config = dict(
    n_experts=16,
    d_shared_expert=320,
    hidden_act='swiglu',
    normalize_top_k=False,
    routed_scale=1.0,
    balance_bias=False,
    init_std_router=0.00745,
    lr_router=0.000228,
    tie_word_embeddings=False,
    optimizer='muon_variant',
    max_grad_norm=1.0,
    max_seq_len=512,
    dataset='wikipedia_en',
)
Below are experts of layer 9 (counted from 0) of a mixture-of-experts language model. Rows are named router (the router's row for the expert), gate (a neuron's input weights, with its number), up (a neuron's input weights, with its number) and show model dimensions 192-255. Each number is 200 + 30 x the weight over its row's rms, rounded and kept within 0 to 999.
Before each expert's rows: a language model's description of what the expert responds to. This comes from a sample of Wikipedia text that the model never trained on.

# expert 7
Description: Table pipes, list dashes, bullets, colons and semicolons that separate fields in tables, infoboxes and results lists, e.g. "| Party", "| Region".
router,221,186,181,146,169,227,192,158,254,167,214,185,199,222,184,195,239,237,224,207,245,241,172,176,216,174,193,217,184,186,182,192,164,242,189,190,200,204,185,198,223,167,128,189,170,169,208,181,236,237,175,179,178,231,187,194,211,240,263,179,191,219,200,151
gate0,215,156,189,161,199,213,190,215,166,199,159,143,229,152,227,178,191,241,184,279,223,254,194,210,205,209,191,198,226,262,195,225,182,219,230,187,199,147,225,236,234,235,203,244,200,197,233,201,199,199,176,189,226,160,167,230,186,229,227,199,214,238,133,221
up0,214,215,145,195,170,148,110,138,200,215,175,215,214,261,209,196,164,227,196,149,167,167,211,192,151,247,205,138,214,182,188,179,221,139,185,216,216,136,199,153,202,148,130,182,232,168,203,233,195,176,256,175,212,206,214,189,202,203,191,151,207,259,217,215
gate1,208,176,194,185,185,187,194,215,187,230,156,171,234,210,212,215,190,194,157,242,185,257,159,148,230,189,210,209,193,193,210,154,183,223,181,155,191,165,228,186,216,233,159,215,229,160,224,185,213,168,237,162,186,172,222,246,216,177,261,218,223,241,209,216
up1,208,205,207,165,185,182,200,199,168,190,219,224,259,190,267,165,185,221,185,219,158,211,193,211,206,200,181,125,213,187,209,213,175,170,258,241,217,207,253,238,215,222,213,222,206,165,222,195,230,204,189,161,222,207,189,168,199,228,191,210,229,234,180,248
gate2,198,182,182,145,212,204,266,274,176,170,283,173,198,264,190,194,165,201,161,232,275,229,168,140,129,157,197,156,242,235,246,229,238,226,172,174,248,187,222,193,206,169,281,136,180,202,204,160,194,187,242,166,277,208,208,194,196,199,218,186,201,219,256,254
up2,166,188,178,189,191,181,140,193,191,190,161,257,156,205,250,177,248,186,201,195,173,184,139,199,231,256,158,215,226,205,172,214,250,183,230,199,151,187,259,236,219,212,210,201,209,141,174,218,207,223,126,155,177,172,184,202,214,147,180,209,217,199,197,187
gate3,202,218,160,205,210,200,206,177,244,183,226,223,216,173,254,151,182,204,170,248,232,202,212,213,213,207,232,175,245,241,167,203,257,149,242,174,231,197,192,195,194,220,200,196,195,206,200,297,220,180,124,279,249,198,231,182,198,163,207,200,189,154,221,184
up3,201,172,219,188,197,212,209,239,112,196,182,222,189,226,151,216,193,194,213,163,185,204,143,178,218,200,150,237,159,207,242,162,173,240,204,195,157,231,212,180,231,190,199,201,181,220,219,153,138,229,265,125,150,205,170,225,162,263,208,225,216,205,200,253
gate4,233,182,214,211,237,214,220,207,184,238,200,279,196,216,128,196,195,178,165,187,208,216,224,258,200,147,227,161,162,221,168,179,235,228,216,195,193,196,276,191,224,186,193,190,220,213,188,148,150,194,207,141,130,224,180,140,216,233,236,247,193,172,189,160
up4,203,198,171,244,176,203,216,243,148,174,183,171,183,201,282,182,169,179,234,264,188,213,140,160,219,201,219,186,201,232,233,201,219,200,192,162,168,212,145,190,206,212,213,184,223,211,200,199,184,210,176,195,176,252,197,191,127,190,236,176,192,197,213,191
gate5,186,156,154,184,235,159,204,180,211,177,194,195,154,187,173,197,216,217,256,246,173,202,246,164,217,217,197,193,258,198,199,168,194,249,150,203,165,232,200,224,199,218,212,211,188,151,204,184,301,192,207,197,221,190,190,175,244,202,248,244,212,214,221,215
up5,239,136,159,165,236,191,174,212,207,226,207,178,171,192,211,219,233,255,219,230,189,192,256,186,148,253,164,217,222,222,228,214,171,169,262,184,237,175,210,207,264,245,212,197,176,164,211,190,245,213,236,219,241,201,200,206,247,179,199,233,215,230,224,186
gate6,148,174,201,201,200,162,196,189,230,190,204,187,175,194,241,202,249,178,110,204,228,195,157,232,195,240,179,165,265,177,222,198,185,193,236,134,211,181,175,216,212,212,239,178,169,232,201,253,113,169,183,237,228,235,196,212,220,206,190,214,195,257,150,230
up6,181,198,179,212,191,167,195,192,260,172,225,194,227,180,188,207,169,194,178,230,255,230,175,200,196,170,162,168,247,146,197,211,213,231,214,162,234,168,202,207,197,225,215,204,181,191,190,205,154,226,221,240,235,201,198,186,198,245,194,179,199,220,166,200
gate7,201,210,185,182,211,169,181,176,210,191,238,183,221,183,209,195,213,215,158,175,176,129,149,267,196,243,214,191,272,246,206,254,209,216,164,229,193,232,251,143,215,212,164,223,212,217,196,220,211,93,204,152,217,200,228,213,191,196,150,192,170,183,182,199
up7,199,212,194,211,208,211,164,233,186,234,229,160,176,118,208,226,161,188,243,186,155,172,186,222,180,205,193,174,232,243,247,171,192,251,216,225,182,225,251,240,213,222,176,215,205,280,156,203,207,149,219,236,182,180,216,200,183,164,240,212,184,213,187,211
gate8,168,145,163,234,147,187,193,131,187,181,175,224,213,204,172,180,152,193,171,199,181,188,139,112,168,142,197,217,217,213,134,182,196,189,175,187,228,185,221,224,241,202,204,179,191,194,231,163,200,187,185,217,171,229,164,224,152,217,255,203,198,211,201,218
up8,212,197,192,200,120,215,205,193,228,149,186,158,160,218,139,216,170,182,174,211,209,200,199,124,184,201,204,229,228,236,204,187,188,220,202,176,227,198,178,183,202,283,232,255,183,178,166,266,124,238,157,111,202,230,202,186,177,212,190,195,147,220,181,166
gate9,168,208,168,246,232,254,188,179,271,194,242,217,189,199,211,145,229,220,187,217,231,195,262,184,149,197,183,149,177,232,234,193,211,219,194,173,242,231,176,179,180,206,250,203,212,229,145,186,227,168,160,207,193,195,241,211,221,202,211,236,216,228,162,158
up9,251,210,171,233,203,223,234,199,197,189,198,231,264,196,184,198,181,218,215,185,202,249,183,203,194,232,244,194,168,152,171,207,192,216,137,166,194,194,180,195,238,174,220,244,234,161,234,262,163,218,227,161,143,207,176,244,185,205,226,219,189,218,146,161
gate10,257,123,186,239,212,209,185,232,180,247,169,213,174,184,198,152,196,203,198,184,184,206,192,201,232,211,217,224,167,223,178,133,189,236,221,187,179,158,146,232,181,203,208,128,189,223,236,183,125,173,198,200,163,250,154,239,235,232,177,184,187,213,166,196
up10,178,200,204,254,159,228,199,226,197,190,207,191,233,130,186,253,215,170,172,196,227,239,188,167,177,184,247,204,229,239,164,231,186,207,181,199,209,234,198,181,169,210,168,233,132,115,184,139,142,144,211,174,159,156,218,190,199,222,210,170,207,132,145,193
gate11,202,180,173,210,195,216,191,232,140,150,203,189,200,225,194,214,104,216,194,179,220,184,173,198,170,201,170,204,174,171,173,214,202,176,204,215,199,255,156,193,180,205,166,174,180,175,201,237,212,175,220,184,161,217,177,219,257,201,203,231,240,199,167,215
up11,213,202,186,182,224,163,178,169,196,225,154,255,198,206,174,225,183,241,161,210,161,200,212,213,194,207,154,240,184,241,221,200,227,222,207,202,175,216,222,206,202,266,148,150,188,230,230,174,216,180,199,224,217,200,211,140,210,195,180,174,158,179,178,289
gate12,166,198,128,187,230,204,194,183,209,181,203,159,223,215,163,145,202,150,216,196,209,203,181,192,241,206,199,222,164,158,186,202,214,162,185,216,201,167,208,239,189,242,170,182,164,180,222,212,174,243,195,130,193,180,193,211,202,148,217,222,152,256,170,182
up12,173,219,157,195,184,262,202,207,231,193,224,235,228,191,218,196,195,195,211,196,211,195,228,201,157,197,166,243,219,190,219,226,225,295,186,215,203,230,169,166,183,239,221,224,214,205,179,180,158,201,140,158,221,242,239,173,216,210,189,203,193,191,200,211
gate13,204,240,205,204,284,223,211,138,186,232,201,205,172,250,223,185,212,218,237,178,189,192,219,195,150,204,270,242,169,161,249,157,129,221,239,184,257,162,175,161,174,206,166,185,219,205,198,191,172,258,233,221,194,227,188,172,232,200,227,232,187,172,124,157
up13,145,232,266,207,221,196,178,192,237,157,197,190,221,197,145,182,174,199,218,205,212,226,215,235,197,193,201,276,212,204,223,198,230,176,211,229,199,172,177,187,169,234,204,195,174,228,265,225,220,226,166,226,240,231,193,209,212,250,226,222,123,241,214,188
gate14,184,148,177,196,243,224,175,235,222,203,189,198,187,201,185,238,219,182,249,188,169,180,160,179,215,150,217,159,219,249,177,220,229,232,175,208,227,198,227,267,208,195,192,249,205,176,220,200,202,234,215,208,185,214,147,216,205,212,208,247,184,195,252,169
up14,174,193,209,190,217,205,193,174,202,231,208,231,150,213,157,181,207,191,150,257,175,190,242,251,217,187,192,199,219,229,168,268,201,178,196,260,221,219,163,237,152,186,222,215,181,236,253,179,199,223,247,189,143,182,195,147,185,144,225,262,218,219,282,210
gate15,178,205,234,203,163,216,246,201,199,141,205,162,129,198,207,236,218,213,202,245,231,201,244,243,180,220,250,216,223,228,174,247,175,203,212,217,212,180,216,215,197,218,211,224,243,229,199,231,179,160,188,197,199,214,276,210,203,166,222,208,201,244,207,184
up15,199,211,263,228,176,266,211,229,166,204,195,240,179,185,181,245,199,208,219,213,179,233,214,210,199,187,237,140,216,222,165,170,191,170,191,197,201,218,192,182,229,156,169,170,239,186,177,172,184,173,181,236,189,245,159,263,186,192,200,182,169,207,198,214
gate16,199,172,236,181,176,214,188,177,190,190,182,212,190,211,284,223,160,222,209,205,202,170,185,185,144,198,198,212,248,243,128,153,182,225,225,240,175,201,233,136,157,195,158,245,210,172,228,222,209,197,169,190,179,178,216,179,187,208,173,250,188,174,154,209
up16,171,191,204,211,195,171,222,253,218,173,241,271,184,210,202,176,145,201,231,178,264,223,208,147,147,242,186,172,189,246,215,235,205,166,213,227,207,201,206,136,163,181,224,189,217,242,201,177,194,223,201,163,197,159,181,164,150,176,158,213,230,232,211,203

# expert 9
Description: Verb stems and past participles in narrative prose, often before -ing, -ed or -s, such as found, released, view(s), think(ing).
router,197,178,226,204,243,187,177,181,208,230,205,234,220,208,186,213,177,213,186,188,197,181,174,208,231,244,254,186,186,199,227,180,240,164,182,227,204,222,200,228,184,225,273,190,146,204,188,196,192,146,201,249,215,136,188,258,155,166,204,160,225,205,144,191
gate3,236,201,193,135,227,169,191,128,217,190,188,225,256,187,219,224,225,248,198,212,198,171,183,172,185,197,208,230,195,207,211,193,192,170,198,158,220,161,196,224,206,208,248,138,255,250,228,272,166,237,216,215,202,192,240,176,242,161,184,214,239,165,230,169
up3,257,222,187,178,187,205,236,181,196,168,211,176,264,253,213,183,167,255,161,187,229,155,238,239,201,203,155,169,198,205,214,160,196,198,196,211,180,186,237,226,241,207,219,201,179,194,223,206,171,207,257,183,212,187,245,179,172,198,184,166,244,203,252,206
gate4,213,142,198,208,210,196,224,222,141,252,209,238,197,173,222,194,154,171,185,243,163,191,228,162,215,189,180,190,155,196,182,194,234,222,194,190,225,263,244,191,244,178,165,153,194,211,212,229,148,162,138,160,184,195,240,186,229,213,213,187,151,258,235,223
up4,208,183,166,187,246,152,204,132,168,213,168,236,213,207,177,257,223,164,155,195,218,229,191,233,188,259,224,165,262,170,243,178,217,202,218,197,203,238,168,260,187,222,200,204,193,190,243,200,224,209,167,262,292,189,180,219,201,204,159,177,207,176,225,200
gate5,238,198,201,253,179,204,145,189,199,160,216,275,130,190,192,223,164,193,225,187,204,164,230,224,184,209,233,173,201,197,221,156,184,262,165,176,176,211,203,177,233,214,162,207,197,245,257,159,212,169,206,182,192,208,164,170,289,193,226,155,186,191,169,180
up5,188,227,188,133,197,206,196,174,244,173,205,214,211,199,230,179,105,175,173,181,245,215,183,199,247,224,207,168,166,201,205,208,249,248,180,250,213,160,182,251,193,166,243,240,196,198,178,198,192,202,192,182,190,168,171,214,210,198,244,201,244,146,225,210
gate6,226,201,178,193,191,189,156,256,212,203,229,183,219,223,214,185,174,183,251,214,159,185,268,196,191,241,182,205,214,190,229,242,174,196,205,250,229,219,191,240,195,139,232,194,158,208,200,206,212,213,221,236,186,182,229,241,192,201,192,163,210,239,160,208
up6,180,190,186,175,155,164,185,213,188,262,205,221,204,178,192,272,191,181,157,198,220,169,232,215,185,223,226,198,213,222,202,205,268,204,200,196,169,194,202,187,117,224,212,195,222,186,222,240,186,178,241,211,165,186,193,218,230,167,236,179,213,270,159,234
gate7,181,199,237,223,171,192,239,245,233,214,266,158,172,211,254,256,144,232,214,156,196,137,219,212,199,195,245,215,211,211,216,234,196,226,225,233,178,192,225,194,199,202,282,150,160,234,193,206,188,189,206,220,195,175,219,175,187,205,188,259,248,187,212,201
up7,211,218,183,148,203,218,143,154,184,143,236,208,195,189,195,172,168,189,231,180,210,168,223,164,178,181,178,246,220,149,232,210,216,208,273,193,240,184,250,170,182,226,161,209,186,144,255,199,197,233,154,213,225,228,223,129,168,217,145,184,208,222,194,216
gate8,209,253,166,185,194,195,185,196,168,224,219,177,196,221,188,208,217,157,181,179,204,226,211,191,204,245,181,235,181,237,214,198,257,233,219,243,247,149,201,162,212,218,210,190,169,153,160,192,195,216,207,158,219,232,191,230,232,210,160,176,166,180,174,179
up8,229,172,194,189,154,204,234,155,243,243,163,188,229,218,219,168,225,190,180,146,194,193,194,192,211,149,156,208,156,159,178,203,214,192,196,162,210,205,218,222,220,175,172,185,166,225,196,153,254,191,227,235,254,208,160,163,199,134,154,222,213,216,231,178
gate9,232,177,217,168,253,157,186,202,259,205,132,165,219,201,194,159,211,223,197,212,196,191,221,181,209,211,186,190,233,185,216,145,270,168,205,200,193,200,216,222,222,177,223,152,239,241,123,204,209,223,213,211,266,169,218,216,219,180,220,267,179,176,211,204
up9,184,192,201,195,205,203,192,255,195,217,169,226,190,266,241,225,161,233,160,169,176,178,210,165,179,214,175,215,272,182,166,284,161,231,219,212,230,152,236,243,195,233,219,195,185,202,187,142,222,192,217,201,182,208,202,233,206,175,218,200,158,218,160,180
gate10,175,194,171,218,204,190,249,186,209,223,188,235,204,186,227,221,197,227,172,204,204,201,212,223,238,212,199,175,189,263,195,154,209,254,256,171,165,154,196,142,146,217,169,184,226,217,182,210,214,229,212,158,198,183,152,201,139,152,191,190,228,200,199,169
up10,172,203,195,204,253,194,238,121,194,256,184,196,238,186,116,175,226,195,207,180,177,212,218,204,203,229,195,204,200,217,195,201,251,192,221,231,189,175,246,200,230,155,179,244,196,234,187,217,214,151,194,219,201,199,204,219,166,218,178,215,178,204,196,231
gate11,191,223,207,178,232,208,229,190,234,260,195,174,203,205,155,194,186,212,243,199,202,203,272,159,218,236,229,177,193,207,210,163,190,222,213,195,208,214,237,194,159,174,230,176,146,170,205,216,226,235,225,179,179,223,206,217,274,243,212,124,212,178,170,219
up11,190,194,159,184,184,242,215,203,163,191,203,203,176,234,248,217,124,173,184,182,183,180,188,184,154,196,202,206,154,208,231,201,213,224,193,163,207,197,170,197,244,187,250,233,204,210,149,204,211,183,252,193,197,220,238,235,199,169,152,244,235,209,163,195
gate12,232,220,214,260,184,193,181,185,260,259,182,160,168,167,161,217,185,208,202,178,161,263,100,204,188,217,200,201,183,189,229,184,162,170,211,204,267,169,207,229,161,201,220,182,223,205,176,179,156,181,128,192,192,167,174,156,215,226,181,216,230,197,163,199
up12,163,224,200,162,201,203,201,177,178,267,159,211,267,239,222,185,180,212,232,213,195,210,226,202,199,217,216,137,198,182,134,157,236,191,181,211,244,172,164,223,187,150,186,177,172,191,156,193,177,247,180,153,207,145,237,156,146,182,207,191,224,217,170,207
gate13,234,248,184,180,146,146,195,191,180,214,183,212,205,215,208,216,197,189,177,199,212,176,154,165,239,185,156,145,228,180,180,222,227,203,209,168,122,241,218,201,146,203,247,165,208,205,197,222,235,192,226,169,180,187,179,159,210,200,128,212,191,142,231,214
up13,228,131,216,200,198,152,214,153,224,188,222,246,210,194,229,151,203,213,174,148,198,206,235,219,177,191,184,121,229,222,177,225,237,162,234,161,143,237,189,189,181,260,240,173,228,252,174,187,151,212,249,221,154,148,196,135,163,187,162,175,243,141,208,229
gate14,149,181,175,204,176,173,261,180,190,175,246,212,193,214,214,159,163,166,205,150,201,147,182,250,132,240,200,177,189,207,192,184,197,146,257,178,196,169,189,180,122,155,192,204,209,161,210,172,226,199,226,250,239,181,260,244,232,214,227,193,225,181,222,212
up14,276,181,211,190,173,236,193,227,203,195,194,201,192,209,180,244,193,196,219,202,166,189,190,145,240,241,151,162,196,246,185,211,178,186,167,202,229,218,184,202,203,195,193,224,197,212,227,148,192,250,214,202,178,228,187,159,206,213,235,147,189,190,177,201
gate15,172,191,228,208,240,153,243,157,197,202,159,229,206,197,214,232,227,176,188,186,252,133,219,152,223,232,213,153,212,245,229,190,190,221,191,229,179,160,176,224,230,173,219,191,228,171,213,231,165,179,179,198,139,220,208,204,168,167,199,249,195,162,184,144
up15,189,181,186,246,171,170,193,182,221,227,225,205,211,162,213,154,192,211,262,144,140,240,179,219,180,137,186,195,217,188,175,172,231,233,170,171,191,223,182,209,194,199,177,199,157,232,178,191,258,249,288,197,217,178,221,188,211,214,177,200,174,218,185,200
gate16,202,207,201,251,169,225,203,228,238,276,217,212,195,146,201,188,248,187,218,164,209,234,188,182,184,204,237,177,217,171,165,195,204,191,187,236,164,191,218,203,208,233,227,132,202,158,182,167,229,237,229,190,217,201,273,181,166,221,255,193,159,206,191,202
up16,142,135,180,148,239,227,195,202,159,169,248,146,189,187,203,202,180,223,250,230,174,223,213,203,180,159,237,163,188,133,164,143,193,235,217,232,190,169,227,223,188,198,149,238,202,205,205,197,225,178,186,177,175,274,179,209,225,214,202,159,219,194,140,186
gate17,177,195,220,252,211,247,207,184,204,168,212,150,189,242,161,216,189,188,206,191,254,149,213,259,175,204,203,210,183,173,250,270,173,175,185,167,211,202,188,229,197,152,214,172,163,251,218,203,170,192,188,225,230,158,185,147,221,198,150,204,175,197,210,219
up17,204,180,214,176,211,145,198,154,218,267,171,193,194,132,191,146,275,263,184,178,213,185,238,189,208,142,185,188,232,197,204,158,201,151,187,196,186,220,170,121,225,237,178,213,200,196,184,205,260,160,237,205,186,249,142,204,181,222,203,181,207,170,216,162
gate18,201,241,174,194,187,232,218,167,193,209,175,211,217,242,230,194,223,220,201,252,248,160,181,198,170,143,165,180,198,184,173,193,219,149,239,128,149,201,206,180,174,195,202,161,231,234,190,186,185,250,214,202,172,210,225,200,169,234,192,189,160,251,237,175
up18,233,182,202,210,212,174,236,189,202,210,214,237,174,196,204,217,202,279,262,262,198,224,231,216,184,210,202,204,217,225,242,196,227,198,203,221,229,252,223,201,199,173,148,212,220,186,183,220,206,215,225,157,220,156,181,217,248,167,204,227,188,196,222,163
gate19,184,253,177,220,194,183,227,222,228,176,176,189,173,228,215,232,199,171,185,164,275,206,253,237,215,217,215,231,186,218,221,220,209,219,233,192,181,163,219,208,217,196,231,179,254,201,182,228,156,230,155,219,220,189,149,200,229,175,127,241,210,223,199,219
up19,226,221,180,171,230,188,219,228,202,211,209,150,174,196,207,182,187,185,208,193,229,217,242,209,178,229,198,166,207,209,242,176,234,187,162,229,162,208,183,216,205,226,188,147,225,210,212,201,204,244,163,193,213,147,195,162,217,195,206,197,183,253,212,267

# expert 3
Description: The lone space token, mostly before digits in years and census dates, and in table cells after a pipe, as in "At the 2006".
router,237,168,217,240,165,206,155,280,195,197,179,178,203,202,194,214,170,212,175,206,228,192,217,248,155,221,184,205,177,207,172,174,172,221,243,223,171,216,155,276,176,165,252,218,177,238,232,170,200,253,189,202,151,196,232,188,208,236,241,166,211,144,225,223
gate0,218,225,237,249,217,180,172,190,177,235,221,240,178,200,169,254,150,185,172,185,141,211,172,287,214,201,247,157,222,210,187,205,172,219,212,190,185,223,186,192,220,157,184,177,200,206,225,205,214,180,248,169,210,171,239,211,202,172,276,164,177,212,192,200
up0,200,208,306,205,167,219,145,174,196,195,193,220,213,191,217,241,224,205,317,209,208,181,202,177,170,229,233,192,227,172,225,175,242,251,189,240,240,156,199,202,187,196,236,260,190,173,258,185,177,216,184,198,219,213,157,186,225,182,212,228,175,165,207,228
gate1,242,161,186,256,214,177,200,169,176,187,155,203,265,184,208,226,192,208,179,269,176,213,220,238,225,181,225,203,192,188,223,175,184,160,224,229,201,226,255,201,208,164,259,207,170,166,145,236,276,231,219,269,170,187,236,212,188,133,204,167,207,210,209,191
up1,204,216,194,213,224,177,263,198,184,218,193,184,125,213,198,304,216,215,219,221,149,172,201,145,232,180,150,203,210,191,198,220,193,234,149,237,239,226,188,245,190,203,184,218,251,199,193,215,153,159,211,163,225,145,246,196,233,310,169,189,228,192,180,182
gate2,257,160,196,262,185,204,233,237,231,171,219,208,215,200,239,207,180,198,196,223,174,198,164,216,181,209,187,197,181,171,230,209,147,131,210,228,184,164,230,205,219,179,206,187,215,176,224,210,192,165,223,208,214,216,185,182,228,180,227,174,141,216,195,243
up2,161,201,191,159,199,237,188,169,170,242,219,239,214,166,187,190,259,203,177,221,167,227,241,233,212,217,189,213,168,278,200,212,201,241,216,230,161,212,223,177,180,237,218,251,218,247,135,222,232,226,191,187,150,208,178,148,189,200,192,209,187,234,220,173
gate3,259,249,145,198,199,166,216,218,203,191,208,180,173,202,182,152,205,207,207,191,207,259,149,196,198,207,211,233,212,184,219,221,262,259,190,208,155,186,152,199,207,199,193,235,182,221,195,224,184,158,140,199,174,195,228,257,198,188,178,179,224,202,175,186
up3,193,262,202,151,171,155,221,250,217,163,222,201,195,214,220,212,165,235,199,257,199,171,236,173,139,249,191,158,205,197,221,179,158,179,142,176,244,189,241,193,230,225,208,199,161,178,218,176,197,155,209,178,190,237,193,222,156,187,232,196,167,183,202,197
gate4,195,201,239,223,220,141,196,248,162,224,242,168,187,204,169,262,203,144,238,157,207,169,209,204,250,182,218,214,227,251,202,234,213,215,162,128,207,214,180,223,163,217,205,201,206,174,212,212,234,181,217,215,226,173,195,237,222,265,170,201,158,224,212,187
up4,214,135,166,209,174,216,246,187,209,199,202,233,209,185,143,143,274,192,181,147,123,190,206,221,155,229,200,166,182,166,167,202,190,183,256,248,164,217,199,242,218,204,164,217,178,204,247,212,215,220,226,190,231,207,224,170,164,136,160,174,225,193,202,209
gate5,243,190,143,219,179,207,187,152,197,192,204,196,232,162,213,188,188,241,225,178,153,185,163,163,204,125,184,245,203,197,227,203,219,185,200,201,217,198,207,157,192,166,204,232,213,111,157,208,195,221,199,218,184,125,175,191,205,150,173,213,142,201,184,221
up5,261,221,227,158,165,242,213,209,189,219,202,196,252,216,173,245,224,236,196,164,211,187,185,204,228,190,191,160,228,204,183,222,226,185,195,221,209,171,204,240,205,198,165,202,216,216,145,201,156,121,233,186,197,189,212,236,135,212,180,130,199,177,162,234
gate6,172,182,222,211,164,203,189,223,183,186,210,189,221,155,188,178,235,219,228,166,183,161,225,215,211,227,188,237,177,198,195,262,189,222,217,264,186,229,253,189,191,177,138,205,162,127,171,205,224,184,188,168,188,211,194,158,224,206,157,211,179,221,145,212
up6,198,193,221,170,221,239,167,139,194,181,190,180,168,172,177,205,157,215,234,245,205,219,179,249,204,176,201,205,210,193,120,200,195,217,238,94,244,194,127,170,227,177,225,179,219,215,234,213,156,194,203,228,187,204,192,186,181,157,194,213,172,226,236,204
gate7,188,147,225,172,189,259,133,259,183,238,173,230,185,181,222,260,236,185,155,199,180,177,202,224,186,191,272,175,194,216,131,221,174,233,216,198,208,196,253,158,180,169,167,231,192,270,209,190,229,162,204,249,165,220,206,168,257,154,226,185,209,107,211,170
up7,226,152,196,241,197,236,235,212,243,168,174,200,211,216,227,191,183,256,213,230,189,201,184,261,228,232,233,188,227,183,211,184,236,158,162,240,184,205,142,184,167,228,194,165,210,157,206,237,212,188,210,209,183,157,190,182,195,186,198,211,185,228,205,213
gate8,196,273,165,188,136,229,222,211,186,217,231,190,209,207,235,206,136,189,148,227,165,220,274,242,141,212,166,186,179,206,141,194,142,199,155,206,158,185,153,179,197,195,187,235,227,232,187,163,194,201,205,218,193,189,212,196,212,189,243,199,210,238,222,196
up8,266,185,201,219,193,185,231,225,177,198,207,214,238,212,232,216,230,197,164,221,207,217,188,177,203,221,208,240,231,195,183,188,200,197,165,217,183,223,168,182,162,257,193,197,197,204,217,168,199,191,199,180,136,190,211,207,197,235,183,183,184,210,164,195
gate9,248,207,188,237,200,218,180,208,187,177,211,173,218,208,208,221,270,210,202,210,195,180,196,160,170,175,184,141,180,206,161,208,166,161,235,195,175,211,201,167,244,172,189,188,157,209,189,265,179,232,207,236,161,176,199,221,158,242,169,160,229,173,132,189
up9,208,184,219,166,223,163,192,263,207,264,209,187,257,283,214,209,133,225,216,200,277,203,189,216,199,229,196,195,222,184,221,217,180,240,233,188,293,166,220,169,194,248,204,184,211,202,203,219,222,286,209,203,214,211,205,138,191,182,162,263,158,215,199,165
gate10,207,213,202,222,181,254,226,86,166,197,189,166,264,231,194,238,188,207,223,240,257,149,250,236,218,269,218,212,136,186,161,182,165,224,173,243,210,259,215,168,221,229,284,230,228,218,238,199,185,224,168,198,219,245,194,231,237,212,227,222,164,187,156,195
up10,189,175,144,237,278,212,169,186,151,182,158,215,228,174,223,163,184,197,225,154,130,222,215,218,236,251,204,172,134,283,190,249,212,207,196,226,236,187,163,204,180,220,182,198,198,237,191,212,216,232,217,255,202,188,138,182,171,214,253,230,162,230,186,128
gate11,233,202,176,135,219,200,207,204,202,238,208,154,216,225,189,162,158,194,219,179,196,204,178,232,109,214,151,227,241,192,172,226,229,221,217,186,220,182,250,175,214,215,206,196,225,188,252,238,212,204,218,211,227,167,252,198,195,200,168,287,215,150,244,203
up11,188,187,197,256,250,212,171,199,146,202,107,224,199,223,238,202,221,190,214,169,195,193,191,138,115,151,208,270,231,188,196,191,238,217,154,211,182,198,191,158,209,205,201,205,238,240,170,169,223,148,212,176,227,204,209,171,232,195,228,236,175,202,165,234
gate12,231,218,195,158,217,246,176,225,185,190,211,296,193,202,160,232,256,233,163,242,196,183,200,225,285,174,174,170,250,198,197,219,201,225,280,146,172,192,202,187,191,179,263,171,214,252,205,194,152,221,210,200,174,214,177,218,226,180,167,217,235,175,220,244
up12,201,261,177,188,235,206,188,186,183,172,179,250,198,194,158,210,244,260,221,133,238,232,177,253,249,179,236,164,240,212,224,182,180,187,204,180,158,225,197,200,168,159,199,184,225,196,241,196,198,168,225,138,198,216,160,223,203,102,143,191,194,208,151,236
gate13,267,190,174,182,203,134,148,204,197,189,270,202,183,207,193,170,238,189,166,225,165,176,170,231,253,226,227,221,184,210,226,202,194,243,187,202,183,207,161,199,207,179,203,194,152,233,216,265,181,198,212,234,192,241,203,162,183,200,139,204,253,201,148,204
up13,238,218,232,214,181,228,217,189,208,180,202,201,190,238,199,225,178,164,201,151,194,213,252,126,183,173,220,164,200,227,196,182,147,196,222,175,244,234,260,180,186,237,189,198,241,202,153,133,225,203,186,207,191,199,216,203,147,177,196,249,167,229,207,209
gate14,223,240,191,122,196,228,195,239,205,215,170,220,202,195,175,176,179,213,205,182,201,193,173,137,218,214,218,236,184,173,206,149,185,252,192,206,164,220,169,173,206,219,135,169,222,202,249,255,194,230,195,235,217,211,234,158,194,213,210,198,252,216,249,170
up14,176,174,222,241,242,194,228,188,231,220,249,171,217,166,152,195,213,133,256,190,183,211,228,267,175,185,209,171,199,176,223,272,196,159,167,172,202,211,157,250,190,169,262,259,254,179,214,203,196,157,188,203,184,206,247,209,210,196,178,208,190,215,131,188
gate15,175,183,217,234,181,232,244,203,180,205,198,159,199,240,174,180,192,220,214,211,254,121,194,197,147,183,209,190,258,246,213,217,209,209,188,255,182,207,167,179,213,230,185,191,184,219,221,225,148,197,174,223,159,187,172,219,186,171,211,203,258,190,261,151
up15,159,251,195,224,262,236,226,148,192,241,204,219,225,235,163,171,214,236,269,151,270,157,216,192,159,197,218,200,200,206,138,171,177,231,202,256,200,167,173,194,223,197,165,218,208,176,173,183,184,169,214,211,170,230,219,184,206,195,209,150,279,234,268,182
gate16,202,194,208,227,134,174,233,166,184,258,205,171,203,226,203,217,185,226,188,183,218,185,239,193,224,179,227,224,216,184,186,172,173,169,208,215,159,184,206,263,199,184,210,213,236,221,197,201,226,199,217,194,233,238,233,248,216,196,174,220,152,154,193,158
up16,178,170,221,221,150,176,228,234,175,271,168,136,149,214,200,200,190,181,222,208,218,245,190,199,222,217,164,195,218,191,210,223,147,164,245,196,275,181,195,197,226,117,219,177,147,220,210,173,174,201,236,228,174,192,203,194,202,241,214,181,196,198,238,204